{"n_experts": 48, "experts_per_token": 2, "d_expert": 256, "d_shared_expert": 0, "hidden_act": "swiglu", "moe_layers": [0, 1, 2, 3, 4, 5, 6, 7, 8, 9, 10], "balance_loss": 0.000123, "beta1": 0.95, "batch_tokens": 131072, "max_steps": 4744}
Below are experts of layer 4 (counted from 0) of a mixture-of-experts language model. Rows are named router (the router's row for the expert), gate (a neuron's input weights, with its number), up (a neuron's input weights, with its number), down (a neuron's output weights, with its number) and show model dimensions 256-319. Each number is 128 + 24 x the weight over its row's rms, rounded and kept within 0 to 255. Numbers have three digits each.
After each expert's rows: a language model's description of what the expert responds to. This comes from a sample of Wikipedia text that the model never trained on.

# expert 20
router:135112115184106091114145143097104138125126105113140111115117137154107131126135136122109115149176143163131107118133148133159114070135097085112152154170071155131099143117081169107128126108107135
gate0:115154095194114125113147178091137141134164144174121176113173118146123144108166135151139075165109120109185126097141145095143164102099124166117123128139128130083097117120122150170097124109137133
up0:094117116147134070127107143182125134129154137097178099089094120085121113128115103109111135125101120122106113131119142125107099129158118165123121154161110102139125148081141102131121117119117112
down0:147172129135151101141132132153115120119167139103124118132168123142105152140139079132098141099089139138118147125170126152118133094107148133126109177136197108140135109127115141122129124100088159
gate1:127133096097159119101125141104170111150105129085133109105142091161103120121170107135108154124128103116122103092125125119149086110173163177152145148137138147140134132104123153163133115131162124
up1:137120098145086111084113159137124171168132132115134141111134111085125119180119179145165115124144115127098132120098150137096118149128157176120139095179109161145119138169154136117124120149108162
down1:125125092126128177133099123137109110148166125164110109166102119120106126154106157073166105144145109157131096111134095144074091094103133138159161158110116141119159136141124118162068098087084178
gate2:107133166128104123096119152087137094096124116143233122102179099119088150161127143146126124140120101100115100104173176134140089156130149121136118150107145083150094153133133097152103144123107149
up2:166108136110148112181132130137138135135142142122106104087131149134151060138118097132127127136136134086136126122096181143087109144152135131146083120118129108144100125079144129099132140112145102
down2:170123125109151142106143098137095150103136117159132150125149094165120148128128110136139107139120163132066167117135124126135146126165133109124192162131091142161115097114156117167078131149116119
What it handles: Coordinators and, or, & and /, plus was and newlines, in lists, headings and tables, such as Early and personal life, e.

# expert 0
router:142111125123111103135131141138136141113135133124157151123102139111115149154144117126131113132141156129139144140139141155126091108158107098142090126162093140149124151139050117096129156123107158
gate0:115105128137143126159153096109144158157143104137107110129116172163123128090141080150143107099092122135099127116127118098117179104143152124090094127166122163141158134135094155135132114107121152
up0:149096154092099110116156128086166139169172103137100133119115117152114116096132103094140126144115140082110142145118097105126135147167100153130080176194149148137124151132137156116132117146128152
down0:162103136120097144108164113164095159130131085130109110148120103134162102126114101133122069156150127113114180144138121152110148128133118147127153147138126149138092112103127160163130126149112132
gate1:134105092161120158139171090177113118157131122144154118110141100112133142108108140155146116084154166113161066113131213146135162107091134141140134130144143106139177123145147118114132126116117151
up1:122153122089137128139152146153139121137142107131110111143112174118164153126103058115123144128145134075115156124096145161126149106129136126134122122117097103131118100053105148128157115120132119
down1:076090179152117114114124100137133156156159152105122082120126100159105156119120109105107127159121148203105147126117135129108132111166118181123135075104153105131136100134137066131093127113137151
gate2:156153146135168094154136139117122129103100131155115108132145059125127118163124166124150139166138135121157175107172105191104159123108138115109151116135126129132130145153107130082100124124119154
up2:151115120154099137137113096132111156157116129150138077120112121127092105077127134153099147147086148107101124127131103105091136118132110126139102145109104174133156135120118113127159111147122111
down2:115084108149113079125138123135108096118107147116120137134132112152128151135117146135112124135131156138138106116102116140147158181135128142103140125127136154085133155118087120111124125160136192
What it handles: Labels and pieces right after a hyphen or list dash in infoboxes and compounds, such as Born, Country, Total, General-in-Chief, state-level.

# expert 44
router:105135098120119127128144125155120135121119150120139137136146119159127110128119145136091149145149123168140129142138146153137110093105098105128119144133076137176125155116130178083130134097083142
gate2:167110109166135160169099164096163084116152118113127149101110153135107141146134137106100110098141115151060125126095142117176122153153096101096116152140140141116165118176132153142163087158147178
up2:110129152138117147092107159124137132155130139127143171111125119145117118080142090127117111187088111132092210099153153169118129134131142091159083104125122093142107171093143140139110169118116089
down2:161094132140124105126120137154091153156169159139114127138072125124132112161149115133130132124116087147115116133105143130150111126181162093128096141133142108119130115085117155118101151157136144
gate3:103078115149112119074149152121135114142135113089114152125081078133125141115133141142138141120121120158148109081119182114113102122141106108159148096096153125148179137128128130178114196141114114
up3:145063135156127144108141153153080128148171138114144114155135157091112126139168106135135128106104181069153127150159113129137122119110125151144126136121131187127137135127092149111124135085143157
down3:112159126141156133176095116138136084137114100122142140135111154108155125128118115055140158100124089105094104128135134145121105124088134107154109121103151141136161070166116124160124134137132133
gate4:128122169105138151144125171122125101119155216106120132154119164136121149128099135180123080115159126112117155137103147187142144088119141143106130131108146129124136092117132165126125111081154091
up4:149110110065125123132129144214144176091128149077134134099124110116115171167125146143132130142175160129088158160087115148120094127115139138095079167112176110111125101161161156120151144126145119
down4:127174150124092121150123125132092136100142110129142112105103144121103165095130151104150154088128125111167128078098088115113096120102096146096130155139139081110118119149142146114130132106111157
What it handles: Adjective and noun suffixes in academic or descriptive text, such as -ic in Scientific, Electric, domestic, -ical, -ian, -al, plus University, research.

# expert 15
router:100132122124101102128139137120133144102113160161145115121114155145144140150158113103148152134129154159113131102113138143136093093145102088144112134152105143195131168105114138103114141085044120
gate2:151102118105115144100143120095094148179101158090110147137176095144127169144135136088166105096100111155143166094124171121113128151086119146103132115107106115132158130167114167141110105097139136
up2:110150127137119167127129108131142136162055172163121111126126142121098119123146105104177134079102140101140134117119134092118153126113154125079126126172113131150151138134107125109142086142093107
down2:127112164167149121087120123131137143164130111138130136110107162119119145138117119117123130142129112116143113136107150161126095155089104113134158100107134127156159150091133156127140101142165115
gate3:119167040131158113207112093125183133125155127137143122094147135135184128137094139110123150117114143108098145164117138117114098147168132071178162154113131159112101189097090131168120107133140104
up3:076081124098139124166118141069153137141116152140122141100097127153135082127131137120135116137117142117105086133115146116165114146141116137155143086164106105123155082055096116179134113110156163
down3:132137140106103114139144147153128147139127132155115140122111095131123171125135101134122130169154089108112141160111117071108116168134148135128103142078109133100128164139134109089122168099133154
gate4:143138116156143129142134136101169170144125098115102141125140092139094127165172136143146093152130125126107137160164133092137126079152071107171148128127129119096163122152087081113112082118085145
up4:088154144118123120090133104079145164129111074105126134136142110104130087127127126117160180139145126184142119138120155126154159117143125120140173129157134084160125119156141115150097127127100119
down4:122104127121125125092117100126108133155118122123100135105110123085144113098097110175130112094145127162161122132112119090132120139160106123134159148111114130120109111085127129142114160115112129
What it handles: Last pieces that finish a word, especially names and places, such as Mac-Evo-y, Poli-ce, ancest-ry, -ity, -ence, City, shire.

# expert 3
router:107126110134117102163142127138115167106119159127140133129135120119109118130118122111152116149130122146146132158150135169141096068147110098159052130126080156093095134121088145124123168112123141
gate2:136174092105095127120145136146188144141153125153116138141154098160110139140137099088141134147133135098109115137162141127141114119117148088129105165146094093144092127116127186124144130143128155
up2:108162140099096157149116125129102106090120126112104168144127131112130082146118126114127114157141151143090145160135143112135121113151104108138137157128108102125119094157160117185189153148149092
down2:149107100125123117108097148144106098122093123090130104112132139126121164129101137138090112142128160128152126113148147122123151172154107147136137103116107134146132119146112128156135161079142143
gate3:136095083132152094134104120110118151127137142131111098133142096155116158135127135171127113127129168116133150111121112129182125129097070140104130135135122151150136176125159151097124099121101082
up3:068116154060112122137085184118146093130129108117140118157110168097103129123076085146095151111114085166142089129142127160149105137158115116130146160124181177150124113176125094188161197151126141
down3:148109148132138116117129092128192122131135107071140124157147136101110097100148132106173124143169113172140110147146110139103159122131131111091147085121147105103128101132140125156112150076133152
gate4:140119158180110107117167100148147162171110129141138167110180116137102145142163159129135078116144137149171158168128143126127122098093145116105080110117131135116102126145079168096116150142112180
up4:152145137113145136139154148152108150108101119132150165144147114131133128129135134134099121120126143167163133138099149120051095096175156113112113120133097132118114099143148134156156135123143202
down4:120102090116136135101106135119096117151100121192123142090135160119128146164112127167137157083107139149133098152128134102143146127155111093121094115128144139120139147117115139105121122162167144
What it handles: First pieces of capitalized names and sentence-opening words after line breaks, pipes or brackets, such as M(anuel), Ma(ssachusetts), In, Con, also table minus signs.

# expert 23
router:111126126132108117126167144139146152105135127141161125111142139105137132149116121131116127144126140161130127144125139129126108102121129108166127119200094137170096112104081140104107168098093125
gate2:137114130109126102115140135145119172136150124140105153146146083119126146108104104109151141163118154116159090129176138145095126088130067108080119127111134112150097160112107131120075088103091130
up2:152119116118152120152130092161101139107086114119130122146149146134153131096146157145091103116111151148171127081093087152102082136113174149163147123095140113093115088090131105115111113141130141
down2:125138174120115083159155143181104105098106104093096143111114151145094123106140097105130082125142107135108153112140136178146151112167117131103135112112137135152144149148125116105134113184177138
gate3:111173146142073124113119139123141092103135124148122187115127143104132111099120119094168128140111145137185128134171100128087150141104197097123134125119119111178138143114088127150108139136142171
up3:117130110113122156118126141115117131117137072040157116116101161117158105122153138103146095121162097111122118158117133182110110152112118116117123163128136143145132146136143070113171112157136138
down3:114128113139091100115107160107113124160130133140074149150137103147112151120108135102084155124167131193131132134143146118114095173143140135130060094150162115120102126173143128150112162076107139
gate4:150129125152142140141186100111127105120074154137134130116096102137168124105096101152157138135150138114147136150202126129116128123132127123127122109167127102092167128133123133135104141143104156
up4:149154138139109120118140067114148103089084119140138101115114115143175146129121132116118122124122157138098136127129192105135132115085108135119132117160142134090127125110117145087118074137097146
down4:197163091136129145131110102082121128104111117136091113125115153105097117152148141137108184129129128130135151130106112105167131152116138142133100121172081112149107078081161123137135129121093129
What it handles: Line breaks, hyphens, table pipes and == heading markers in Wikipedia formatting, plus heading words like History and Career.

# expert 32
router:131115127150113076164138133130155150108161167165157136136112142118109144126121141113160121138140153132127146159146129139147083085138094107147106123144082114129100146107112165097127147093113121
gate2:106156085130139087152141089120152094135141103108152137125134115123112115111135141112153141124145118155151151138124121166106153135153111168132112143151146115191150144138105125079111170104137116
up2:115104107107119103115115117123072126120097157182166146142134142089148143123132121146133156124111088163162130109134133081144155093067057141110145125138148109135156069106123129110119111157106139
down2:124123130140122137150147149123148136171094145135093089107088140108129080130143114146111125166105127125135084091155118109138144150125138122171095131139167130124138169111129126148113148097146128
gate3:167134134118123145142124139140137081150109127145138108145114099165148108116143132150131141097125135117103117128107199112146091123135106124141142131147096105110103118143153111112153161082145166
up3:113151116096100137171103159156133147136109113127165119156138138155124142140111101190144124166108140148113102134063150153113128085136163125124138141122066140080123120083115107180139128151135147
down3:171138153140162146149130127158082098121112142168124142092124128116171138102133153139070139180140152116123104122146137127121121134135126130103123148149148150144128134128133172163142127116086130
gate4:136161166089164154157109095119144094103113092091150145133133166118117122170135106103119134179127129131127129139170114123133099092134121128101110119157106088078145133128150096124089113124117137
up4:154128146125109163161111107150160114114167131121126144137160136140168115164130137099100119119121140084172079143118151151168108116148152144087100101107109149116131171152140104150112079129126131
down4:154143106148146143106116136128138097112151092134097108082124115143106085151128093099122122116125149145128152125125142108124088115142137096108149084125145152086146121129085139119121148122111143
What it handles: Temporal and contrast words such as after, while, when, before, but, However, plus first letters of words like w-orship, a-verage, k-ne-e.

# expert 21
router:140104087146106093146155119125189173136108158100124113155118115152144122110152122133126146148137138152146131157168122141119114115107133076147174130125067152136133168133070147118128171114095141
gate2:094133184111160138158099162091130125117139125146135138117123160133126137152108109163164134127098082142122140142126169142161107088165149131096112176124122135165101125112163135140168162153116158
up2:120126159160128161110141103130157130158139178148156080123100124110165131111083144147122111142081046110114149141136123115125119147166116147112126112130131110164082158099140139111115148117145121
down2:082109165101147074138142107122168162134137139155158113145137112129157148134152120139137131153136118187153168134115133147138088160080092108099177094122148134119138093154122136085137150134149133
gate3:187120140148153146144159123115138132093141139101110149100138139178151123108109113141109110111105146122176122133119079126133148144145147147091094186114114136150084152143148144132116132170120138
up3:108134125127149129118150094203152119117117125105127132098056125152138148110148143155144108161126145134118109119167098110116138147107149152126105115127101101092137134145118088111106095111128129
down3:134112166103121127118103133121133152095119111150134121108149151120160113086105125151096161155088175167191148173098155141151135126112134155159118103105114158109126126116168121145102147130126160
gate4:140145140144139130125169115124155153147097093120079133113156168157133123155136139105123116123118138092110173114105175166149123118148119148101120118121158157106112162163096142106162131144117136
up4:111121076134132162132151139132139092145117180136146121136095097140108123151104143133110172074136136150189129126119120113130113127109154056162148152131146131173148094092132099176109137104112109
down4:155132117133149157126122136113122118091171165152145097134084097174108140111102120162176143111119161136139148138161112128133140163092146124111081149146116134130160154120150144156129136135095170
What it handles: Commas, closing parentheses, semicolons and brackets after names, places and numbers, as in Winston-Salem, North Carolina and (2).

# expert 4
router:098118121145129073126128168125120160108104092121135140124146116133123133155138148126133163160120139139134134126127158154118105111131100117125089130159079129165092148127109198116143131087065142
gate2:119097167113148105108118139130128111103139140125143125098190122112163109152143103129147111136069126077166150091133138126177119138108132153122107140160135103149147134117092118121124124115124121
up2:142160116138138092155160148093098111125173158138142148124101136157141147131097119096131111155141111068123127133116174112124113091136096118125141139098113132148115123114119124132136157120146102
down2:154137144129163133164124101174089182092125125107140114121142121109131144118130149141123118090058113129136149111144135093140143106083154130119151135136148120126125120112133120142122162129122113
gate3:102116134134155118140145126117155120146078131130071147128132099152051135133116123162160142140094160148093146100128152082108134122168126093137126167133094102155111132116138162156160143149114131
up3:174096143141114162150107110147166096147116110081167148146136112138162151130138102148111158152111141152199090091148124108116106163128118108158164120146103124129126137123147137116111114131105127
down3:150132129119119115127089120126148116151158107153170165077148120109150143128116125097107138148167141128112072134073105116119135149119091146100131119094105069092118170138094105164137111148119075
gate4:121127065168122110099120121135170091177146094083122118133109111141173135124166133116096135146099165131099153109149085078144125141132130109150156165136131147130134143132126138138142116149084142
up4:145162130147135104104143110141145134129150109127117134112146143132140131102167111137121082138092138123160118113143110133129131121149139149159153076117149133132109166167133155129129135144161159
down4:125130137102108113101126144145154110130152122127130121118126138124125167117110109133108112152095134165168112159110103142111148139119125152127135164102114133095159083065186077129118136105087129
What it handles: Word-final or inner suffix pieces of common words in running prose, such as -ate in devastates, -able in preventable, -ed, -ent.

# expert 26
router:126104129135122123133144126127170138124126156174139129135134118162116116128119108119128140124115127142131137143149156153140096038112143080112140145180114127099071153134089175108116129082083119
gate2:119142106114091152107122144160154112136126067087156110112160106132128105159164111140112147099108103137109108113134121182092125155135126086134138125114164153138109142152106133146150134122138129
up2:140157119138172100176139138109130137119131136122151154166115130113127135130103131116111124125095149176159105151135103114131125101128106150158128190143124128190185151140131068101077170126128157
down2:121154142135131132169159122154142161141142115108122143118171149162109147116119114186171144128087119118087129136112126159153135128123095157125096172086125108137139091087132107137108110139151096
gate3:141121101130137111095111153110139137076158118141144154105112152149096123095126158117123110154132132149113086118178104109103111151154173087143115145129094149097092104163103130125114158106136148
up3:129147142145131104125129115146120147168124122111142136148134088094161143153124092125132180132120125118153143163119129131149172140085119126128125114151137146119220090143141126128139164115105132
down3:134163190159163162137171148125127132160091109109133125152131130134139174194146121093127142132141143126135089114111105158166106121114102111156073119146130109118167116121160169102081153109161137
gate4:156120142114152137124114172160117106154142052111100144112148141181101157140119141158140118103100120135136124107170130084138058113150118151137093150128089107114110166120146141101111129128127126
up4:130127108138111138137130097160148144141128087083134157125146166101096138124143101161132113114067147125136116114135131138120104137073111119172132130140124141097098134106116088162153124118086104
down4:149129163144136136091134120079132120108129136118133106109131162117094144131129145105133155130159113152130141133140118110130105131125086130133121149162124134176136078061164100144056127130116141
What it handles: Prepositions such as of, with, for, including, between after a noun, plus the pipe separators between table cells.

# expert 2
router:122135102152113134119143141118142154144116174138136135101121118114128136123136121114123146128120132154107128126139127141105092099142107087123100130139097137084071168129088125144109151106096124
gate18:135108154157120135130156173110169149138147132104104144145141103145144160123098111139120128122102102103105096128105139154092146119146118108142156107116131112133091122095095142143162163164148140
up18:091152126085134111159175151143089092140111067142156117131116126144147126150159116123133110121119134125134192162156134099145170134104096123118121115156086130117138120140126135110120117130138145
down18:121155103114122094150115120143139133150109142171108162118124151139104117105092101152124135121109120159146137116118101099140147086150117084140120146134084180123186081119134123083122117115132113
gate19:101101117076110130128097157159157148107127104142141128151097094143110086138139125132136099132115126077142147137137104111130164126156108181086107145125118077166106151104085142122139123141125148
up19:162113121135159134106150091145167099158129107080090184109145154150143165141157139125135155154158140169123106129110135159145114138136137108148138095155137154119120127147125137123147130088131116
down19:111133128110162108104140142150113147191130110102149143143134139138116129119161087148126157105090138165145149141144132137117170136148138106142108165122078123146115117135107127114106127135115137
gate20:164121146150134128092105153076200090067120131134137146122115138122118156105123129139139146138116099127105110120109134106139127132129141164104125133111149105155121127138132168155142138152094092
up20:067146122080138099189127124170094140130118143125152133150154132082127106108140122100101100126146131152153132139110121135154166112132158130135153085148123146127119124105135110139088135126137153
down20:129119116106117110155119144151143102125128118141102153083129157141117094103085131135127106108157109110101123077101143113148154090170117088115109130133152115155152134117128165109093074124129130
What it handles: Single capital-letter or short first pieces starting proper names and quoted titles, often after commas or table bars, such as C(F), St(effen), P(enin), U(2).

# expert 9
router:088135088171097098155149143108152138093123111162138107073139122141154137128146108148107139136112151152117103136135133152140144093157117117115096132146066110174116150109090134123116130108089139
gate0:131145150133099147138127084129103141172162131134123109133165104080079130126138069135134101118102144139155173101121147127133130194098086098148106163097146135179094146143141134135126129120142129
up0:136159172081120129104110140115106114143140133137129123126144158081140114140117135155178138115108135143117152107144149136136106141143189141122160122113153113140170071106112101146089139162114200
down0:115130105125119119135123133144141149139139126167132137126086181144144109126156145134126178112132088130166129106130164127133075121138121150130116117152144137126156158130110123097163156146127125
gate1:129164126123102104100152142172123154100144137136085141121105171180145111135142153086127142148097116146144128156075135122147164119153130115119150136093115097158087153141117109111103131107133111
up1:170119157148139124142145140141099123132106121124100138148119111128138104126124135124095112089134133121135134105159124145141124162121134141132095162126135136109144131154122096136158125153146135
down1:099173076127124099168106135161194158136124113138129100109130077117112170133090127136138119138102117147093138141098079136136123097114121075174097108144129128128176115119135105103098136157096151
gate2:097193130105087113134143159062124144163124130136143129124131106111131180120123147133124137167134117154135124118102149077138134109127118151174104126134086131097102124118120103114100143134119123
up2:127162152137155112105146108092176143153107124137129141132129091120132092153174135114185116158080148117136140117158120110122119140114093122127149161165114105148160107096116112107113096123093083
down2:093115133092109114142119067104119139074133112094132114144159135132102091152155127148148146123125105089131134124154104105131121127140120108163156132143129066130100136132122137093127145082121119
What it handles: Middle or ending syllables of words and names (corp-us, San-to-s, Pla-tin-um, elect-ron-ic), plus the word from, often in taxonomy pages.

# expert 41
router:115100116163115112146169128104137167114126155134153121109120145115131136130114098124145119114146132134135127154141133137114080053146100086138076140163097160069068166126085119138129134118099122
gate2:154129094141098124164109157148111127129132126118108128137137162134117141150095149177145167117140111151135140128154093131124123121147103113131135122160109104137144152158119144116135166127141135
up2:121099145144173088106153100140092086118131134096200130121088120120114131103108145106154142139147133132123123120152117124184127135117105093116185120141116115153154108110087126105130128079123130
down2:127114131160094131136110117123162139129145103108152162128170176136091102145154122149116132150108168124136170103187166132118127116129150148104128122115103112090112106214132128112130134120169123
gate3:137151165118109114099146108116123101141118093131142128157146120149088143154187118153131143133130123158096156109136152135176143084101071140084141105105132120113095089150125129152138169114138123
up3:101122126103101115119123094094138066131131111117165134161139137115099149102135147134137162118155138176107091134160149151169108100118121124116147123139176131153098115116116093141176138106152113
down3:120184145113115148121137154138104137140153131133125101118099118201106154108162144135133128096143172144095115167142099124126112097126088119121137060126126145094138112122152118094162157111139115
gate4:120134107087121112155123143131087169074140140160151105165127144140122105127134109151154135137142150131104134109109146168128130107118151146121102118112152146116088117137146127166104113108110144
up4:151143091140141145112154082134145137166107121099121104129103130115145156159121148082121138162159122127123135116112157146142154106121105116123154126158112174126130142095123145102098134131108095
down4:143119094140109124086139127125084135128119099162145159129125146111100132103144098163147097142146133155142138125096102166152157122128110142109147103091134143164137166114125143113142153095083171
What it handles: Single capital letters or short capital pieces starting proper names after a space, such as H-ongzhong, K-arratha, Ma-dison, E-liot.

# expert 13
router:131101121128122069107141117110151137106118139108130122131156138146122139143133145108128128129129141146159150130144122166131134069134111121094112161181074118145129153133083160128111137101074113
gate2:118121122177115152158150130129154148151172143142128125106119113156110118133155181171109121128135167148138162142135147152136132160110116098110125096102079123115109171142165195084103138086125122
up2:105137114104117104106138146147112113105130134126131108158094097144169165131145109096104138111130098077160098145131098129084122153104133128125122123126163136155143117112121094133157085127134132
down2:139137126166077150170111116076111127179154180129081137165169123130049176141123146150092187105107122091164122140150137117160127092147115100110117141128122119085091077122137124118125120104133157
gate3:142134144136130114116130154101172123079144118129150130077093060169125114115166093128087119130118138117141120179148132124123118132138133112197156143122146112130119131137147117140112118081081171
up3:118130087101130126141115069140139159117162126105127139122140192113153133133115160124144159131116115078110164135122153107112109077128111122168112138133109159120150122129072109162116125102077157
down3:110155109119160120120110116125151084117146110108089074116119104105144124151140114105071118111151089115138114163150152089135132158136101137123089163142134135131150116160108128128127160114112118
gate4:095143141151170079169165146136124170097132131155120122160120130080063115110160159110108165141116121093118115153148119133165129127133113116121159072171173128123102120186107157135121099123125131
up4:107118167102102133115145137126156119114130127152114147120106104108132134146125140152132162090134122122130144099140144183108175106109136089088117142125127143183112107134114134090053127153131099
down4:118135128173137118120093135117126134143126115107037141096159097119149165116119117112138128130128120115112138096130126121124148156131155117044124118127145160148148132166103135145089153137109101
What it handles: Common first names and country or nationality words (John, William, British, France), plus syllables inside names like Jele-na, Anth-on-y.

# expert 46
router:136137149163123087152146139134157145113148147131145116146117135157119111104135091117149152138117158152135135159133134172145128072129099078131130135184112160161096142113122109130116181101124139
gate0:143113130109180158107178100171130108124131148125147141095104131138123164132124153119137130144169089129163106121143130148130132156102139109116114136128128131109097127165108131108095122109123128
up0:213150132120177124118136123096127118110160139111158128109151120139137149130133135148089089131107167125126157148151077170112146130076135119081136135097136134122106080083131153138140120150155137
down0:105153094170093157067103141151176080123103156129125114124141078087082178107115129149152158135157095098133138075166171174137158177130114128168102144092139118153140130128152146166124130120113136
gate1:138126124129136156054082159092120127121127130100144146125128098127127172155129103106116134112088141079083145138137139119085104151109155124125129084116124090128166109150113120109149088157128145
up1:134103126104151143181115167151128108143145124122174110137120116117131138137113131154155123130137090119081108133124118192138153118144155118171130131146153136160122102142144144124142121104138099
down1:117085136152087151153114118106124139112125100120161129063115145119118143123139142106076136122134161111114126161114133100113152184106120107093134144124101122173109142135125134122158130114084111
gate2:126137106123123128107112122104186131144128161153108106113148122126152106115125086145113088149089125101130165142125123120137110100141111139147126132128132101107104121084138153095116120076124094
up2:136142105109101117113109140105155087147056114140129148135086094146127156122130150099113139103154172192135148082128110122122145112105124140118129137128144169123106160125105104139124106115115096
down2:175150096133155125159104081132133097142138135161106144166159139137162068151117141096169156125159145102126121120173128123118130130084141120136148136081108111138132120130108092170126157125081126
What it handles: Spaced number tokens starting dates, years, scores and table values, especially 19 before the year ending, and 1 to 10.

# expert 18
router:141103100154121121155144110133134170124124172158128110105122146143119151140135141127091149156113139148143144143112143148132120083142117076151136156177080139139108171104104138132128165096061128
gate2:157140100156120116150119127110124090140146144176153124158165056093080141119133135101186154157157099116082147131112173117133125118141128135108139102156148138092109132117115132129142153145090106
up2:138146105151125146141129124148154116128150142067098130113174133149105156119167153065109126130132069129164117114157101131114117157136120119124127153129137134137110111121108133132085152143147179
down2:139135141151103155139135142170107152131136116096116096123138103141115144128165140161138084129147123130158122162124126112156176119141147134149083159123139135142180149099147137146108162131134126
gate3:116137092101153118134194151109107111183111103135127079153138172104108127131098100127154097126121086135230144172120170159147135131141130098112121101115146125130102131117144141122128107123119150
up3:173143107078120151123158129163158110175130154165118072083121127097139109113098104125127116114148101143169131149098111141168091117141116104100117147071109110115097121115145143132130149133136088
down3:131113106122133105160076121146074095115090122091098098171143123139135139153157121108142117150111120095157127121133122168134130072090098197147138142129121174164109105162145169158123140126114137
gate4:168136130140072103119182124109124097083111128151159095143127143196156156148124145115144122140151156152142112141092103121132091133135118092093124132121118131128168137153146104100135144074122113
up4:121147148078117112128157084137102104142127130139140066139107155151148157125100134084126129140166133143100150123121140100145152105122109136127119122134093139113128120166143129094132158123085114
down4:104133092137086130116117117152130147101137165137117159141137154136141095137150098109152139142106162151084148129107147124118121149086110126144145140133114128123108147167136142141130153169121135
What it handles: Line breaks and leading pipes that start new table rows or list lines, often after semicolon lists or table cells.

# expert 10
router:161120122179110085139151084148120155128153159140167126121090119153129159103127113118110109132144145128135145152167154150136115093136112075139073112154089164100102128117094146112090187106123162
gate2:126141096102100110152148120129110128126120104123120095130146106091112143124131154101107131171135131109134088131103135137045159104139123151173129110134110161110123111069150123150118140076107137
up2:096124097141113104092088103167151141094126086077119116084149105145152073119118154121133128099140121149148146153196106148135093152152104120135159138125147087155131134129101131142128108134154132
down2:195097121170080115106105138168131116182176104155166133134152126145158124142129117124156128179082112118150115117134117114125149084125134141094117151097120095147154146118102111074172153119134097
gate3:122152114120112110160101162136105153160101081143124108133138097161152116110131118104119148120133082115089126131160121138152116123149094155155134140129148107117096125166122156103141143121123114
up3:129138142128180150143109119134113144131143135123116122134131152096122164143097119094104116121145133063146160125099140121120087113158138146144115134116128124112174121101095107114092171145148126
down3:136109150132104116120131158127127111113168139087140119119142159151115122130145118132121134115090158160104111140138104121148170126140137161124171184131134104146122109099164085101115219126174128
gate4:113100109122094060113145129088118128135061117114161088118156129146135133106115118109124126091098122108122112107143167143171105120128153145130122133165127080131104155126143151143145128128128159
up4:138115150141159100126131159126087121133133118110171104095156130116145132158109157125140116073152166131103116144121093109115163109171126158153100124140117117112120127107094153074141130150151107
down4:134123127147139134185117166131120074148170117108141090128121174115107123168115147120135158068147115096138098115101137131140134107144177123106124086136125157102125160134131155111141116102193112
What it handles: Early or middle pieces of ordinary words in running prose, such as ade-pt, ma-il, ma-p, ad-dressed, com-missioned; also very, which, per.

# expert 6
router:102145143159120081132145149150136141118147126116118122130121110153130157134154135129148144174147124116145116140134160131108093088183107093157087133163102122113094138127080165129097210123073167
gate2:116101121129120103126130088168117105064136109107131153110117127137130105122131133100098162155121162162098152161160151133093083140094131187116115157125072154126089111127153159113163093124112156
up2:091122116138158094142154106118110087125071120097125135140160134125100135132127151124118109120139166134136091129109150140132147105114160134143118122139204129150160118103095126091136115165103112
down2:144134152181096142158148121148115119107136136162151174143125138139089125146138117144075133134079095076144122088119116161143117102108138110178131130135101099103111089101093116115139100148155153
gate3:092112146098106121104133109137112092150081100129124125108141110132119131167156151200136146114136151102140113097147143095148119124109147131121129165102118118155117134147063113128153145152063130
up3:119107148102140099122099127085154108098122140169145171132126154120100155128100129124127157088089082091179110092135113119135135161107139112118112140158119121135160125103152132138157110158142115
down3:103178181136127129130084135122174161120126131150122111128095141100143151174133138118172141096123123096105129149087148105105098143159156106149114087113168164139085132118150137097138096190084124
gate4:127118143134151132098118130106143126139143124141104122163088096105117188141128121140167122178121111111127140115119158097103096150135111088115104113128136145156128187077158110122109152134131138
up4:113118112131148102137114131120110163143099152099091105132156112120177127112135132131127098125126108140151107121110155150076081119129119100182139091173157140091123166152066104096102144080115123
down4:116126127093151137133161103102121123135098143137144147087143164122169127149096116127111103151136114150070118124135166134149078181097137120116114186122094110129117159160142102095106099132196145
What it handles: Short word-internal pieces like t, s, al, et, ot inside words, as in Qu-al-ification, V-ot-es, soci-et-y, respo-nd-ed.

# expert 25
router:135163115147114081139127135096185143130138111166129124129126145147104159124147093126120143149134088136143111138128124133131119095124092109131093128151099146153065161113108168147110158099071131
gate2:125092112151054145117154126115112112137121119150142161104110134128169156095136153117113102156106141138135130113134128158143129083133116087134134127100112123134069138123182130100088148146088118
up2:154158089127103099122116157110102145055137158123100083113175127094112138115124110145094108098112114101140113118194125121117140112126128147172111096155142067092114109141147129135124072100137140
down2:119106098173168109147143153107143106133142097118090191131131150100128084151163161122140132118147130126118147131124135122149125128157127117125133152127128114125119177123092124158170142165085090
gate3:133116130152091126147112129137158127101126162129131120107098135113083116100104103145126152097132105140112134104088119114145117118109151125138137145100104139126121115109122132109120155150149093
up3:101141171137109116151174095175139132116106134133119144140116101167154160152106175123150138141119147077133107129093138145154137149106098137116108147154110117093068129160151135094104123094121156
down3:124189130150158139122129154147143133152118107114092146084108108107140075156125108108130112149120146118128112159130163179121098122096146137128161108168096139123088112159108121134111138114112146
gate4:110127145184142148125119164158168134110117124085138128151175102104110128148182094119174122112083123137102087125123149152112123118125131134160157122117112128189144121147138151157150156083128150
up4:100127123167146129141132141162115100080103149113114116119108125127135212115129128118141110140139085158132157165138166106115146159112122133092111150115142104168128135140145143127113157131114132
down4:165104111097122117126146135126108128099142149126131126116107177128131131172111135079125134163112146108121135126147091108118162157106161171126112137122125114130129162168165131141101140137077074
What it handles: Inner pieces of long words (corri-d-or, ear-th, ide-ological-ly), section heading marks ==, table rules, and words like War, state, most.